config.yaml
n_layer: 14
d_model: 640
n_experts: 32
experts_per_token: 2
d_expert: 192
d_shared_expert: 832
activation: "silu"
moe_layers: [1, 2, 3, 4, 5, 6, 7, 8, 9, 10, 11, 12, 13]
router_score: "sigmoid"
normalize_top_k: true
routed_scale: 1.41
balance_loss: 0.00259
balance_bias: false
init_std_router: 0.0114
lr_router: 0.000183
vocab_size: 8192
norm: "layernorm"
norm_eps: 1e-06
tie_embeddings: false
optimizer: "muon_variant"
lr: 0.00144
beta1: 0.9
grad_clip: 1.0
batch_tokens: [32768, 65536]
seq_len: 512
train_tokens: 456000000
steps: 9687
dataset: "wikipedia_en"
Below are experts of layer 3 (counted from 0) of a mixture-of-experts language model. Rows are named router (the router's row for the expert) and show model dimensions 80-159. Each number is 128 + 24 x the weight over its row's rms, rounded and kept within 0 to 255. Numbers have three digits each.
After each expert's rows: a language model's description of what the expert responds to. This comes from a sample of Wikipedia text that the model never trained on.

# expert 11
router:188093108132133161142120118129146129137125125103140075134133079092150150133157089130162139142138086154108120130116127105124141103142135118135119128128125116115109124135126126116079120117185110134091134144174123133127104119115165131120109128
Content nouns and the last pieces of names or words after "the", such as region, history, Iraq, County, -ment, -ure.

# expert 9
router:155141137148148108163123167125122133152137127108113084146103153113135160123108132117122140155174118150122113141141140154113142152129124150131177111146099083130166128072141132105119121138090139147149113141169170123139097075150124147117186152
Plural suffixes and plural-referring words such as s, es, ers, ons, they, them, people, years, men.

# expert 8
router:090186116118115165113126171190119134081121136113110129105148104122157146132139100135139109098165126168131064157140120120136136106141109166145088146135053130137113136113136108105121119085122107138097121131170158140090147124131126147101126160
Sentence-ending periods, initial and decimal points, plus auxiliary verbs such as has, had, would, will, also, and the word with.

# expert 30
router:142199147118136126151134155140145103151116157116123086116135112131128099156098118125106099103125111097114129119162131113151159119131138107120112151127111151141105129164158155137114119128132161128131116111116121086144135192189127125099123162
Adjectives and adjectival suffixes completing words, like al, ical, ial, atic, and new, national, local, main, other.

# expert 2
router:131137080114139147112155149089125146162138128106130117141141118149114117141138119115128177146160107159106107139100132136164101089126124090155149155087113153128117150135131166143111108118163118110124108089048099147100058145100100155162137142
Prepositions, punctuation and table bars inside numeric statistics, such as "average of", "total area of", "As of", "%", "km", "ft".

# expert 16
router:081127186146160143139100125157148092103142110143126116123115153130096086082152174168130150084125108153138101121132131167104124120137129051114128147141148122118106131134112105104122120126127151134151120144144089110123170118114164126095168126
Commas and linking words in running prose, such as and, to, of, from, or, &, joining clauses and noun phrases.

# expert 17
router:194114087129106142157113131130137125110123115133139142150132154128064119111153130116134160120157125134114174143088115153149127148164131098156122150163120067123149105109142128139143134113152156117127118106151126118086090134136085112119121133
Vowel and syllable pieces inside transliterated Asian, Arabic and Indian names, such as -a in Yahya, -i in Naoji, ka, ja, ko.

# expert 22
router:088126129147159130150127114078132135093125114156134084108169091111128099100099103167155157123112156111134120149096144137131127130108143187140120119105120144145125125078115112127089102120074113122098154145120136158136092112130122155147123107
Final pieces of place, country and institution names, such as States, York, University, County, (Toront)o, (Wiltshi)re.

# expert 18
router:126143109171125116142127114087151126105128136125093108123112139113147123117130106121150122117155095147097130098159137139158142092151120104165102118113148095064164111147124125112155121131169140112122102141138106134119110111129109125117124121
Apostrophes in possessives and contractions, and capitalized or mid-name fragments in titles and proper names, like World, Love, Fre.

# expert 23
router:136113128126112144123112133119131112123116136109096133142139136145094085179102122135143135119122108122115140120085149106150151140133134121128133089107085148154125137107145122080094119126157174126174141119137140143140155164126105136123141139
Verb endings and past participles after was, were, to or be, such as -ed, -ated, -ized, made, used, held.

# expert 24
router:146109128095116115098091131147125124121141129150134112140153107100132163153157156123126130148180125121120121127128154141129144122109115135134126154163144073127137113138096127114160112116175162116127142142116112144136128128146105135114169139
Month names, year and day digits, and the preposition in, in date expressions like 16 December, early in 1359.

# expert 28
router:136069187106125124109120127112139148116129109136123119138109130131131107113104165144151103165131121103130134141137141087087142102146104085127096152092108148099154163165116145113127112133132155131121147154128125127133120189096158129107129095
Common nouns and word-internal pieces of nouns and verbs in prose, such as film, song, station, organization, (circ)uit.

# expert 27
router:165091131111116117098141174071136140121125119123079159185119103137100173168128111134161174168111086111099130139143162133097135125123150092154090136131113114108119118162126149101151139128197160142084102139150143152137102160148092142126106152
Short lowercase pieces inside words or after hyphens and quotes, like ci, si, ti, lic, elli, pa, and non-Latin bytes.

# expert 19
router:142180153115118154134131153115127135098133112105127083129178106136137106110162107131131135123185077163116107105149137117136125129115146131158183142113113169122095081116140144115131110115165214134122110146143116120120114128070145129128115145
Prepositions and articles opening phrases, especially on, for, in, at, the, after nouns or at sentence start.

# expert 1
router:137190110139118155133111145131120124089153124112141143150134165109138108153137116154090093061171157125109117134097133083130153118127128127141118145144130111135109147146145129105151120093120137135113141146137143152122083149105100130145107119
Pipe separators between table cells, colons after infobox field names, and possessive pronouns before nouns, such as his, their, her.

# expert 0
router:193100114107135118147141135115122129148139111138118061146164111107132146130177117127150106145108066156126123147137151096140144101124134133130131135143103130108111141153121140103134116096168133128089110141198133127130089129124124150121128126
Common nouns ending a phrase and clause links like and, that, but, which, especially family, genus, club, election.

# expert 21
router:124061134130107131102124126098127142118148132104145143131139107130111062161124107124139142099145091098100145104110152110129137128137135160131173109126109086145188152112136140094132113117103089135077129144124191124118128117116192118148141170
Forms of be and pronouns he/she in biographical narration, such as was, is, been, became, plus some word-final suffixes.

# expert 7
router:167148097153152114139150143078118102139103144144160137145118117151112131115130114117117142170105120091122127153140133121136150134116088123133099145139089079140170118135126131122151093144161157112119147139139080112155142116095128155141163159
Opening and closing parentheses, quotation marks, slashes and braces, often before translations, units or qualifiers, as in (370 m), (father).

# expert 20
router:111149136168142073124133110153145159127122132149120102153130118103108127163108101134102107126118112111159122110146141122129133139145139092145128109115137180138185123169108158102174114117145093124097124167128113107127171120122139134126096135
Middle and final pieces of European, often Germanic, surnames and place names, such as -k in Tänak, -uer, -itz, -ck.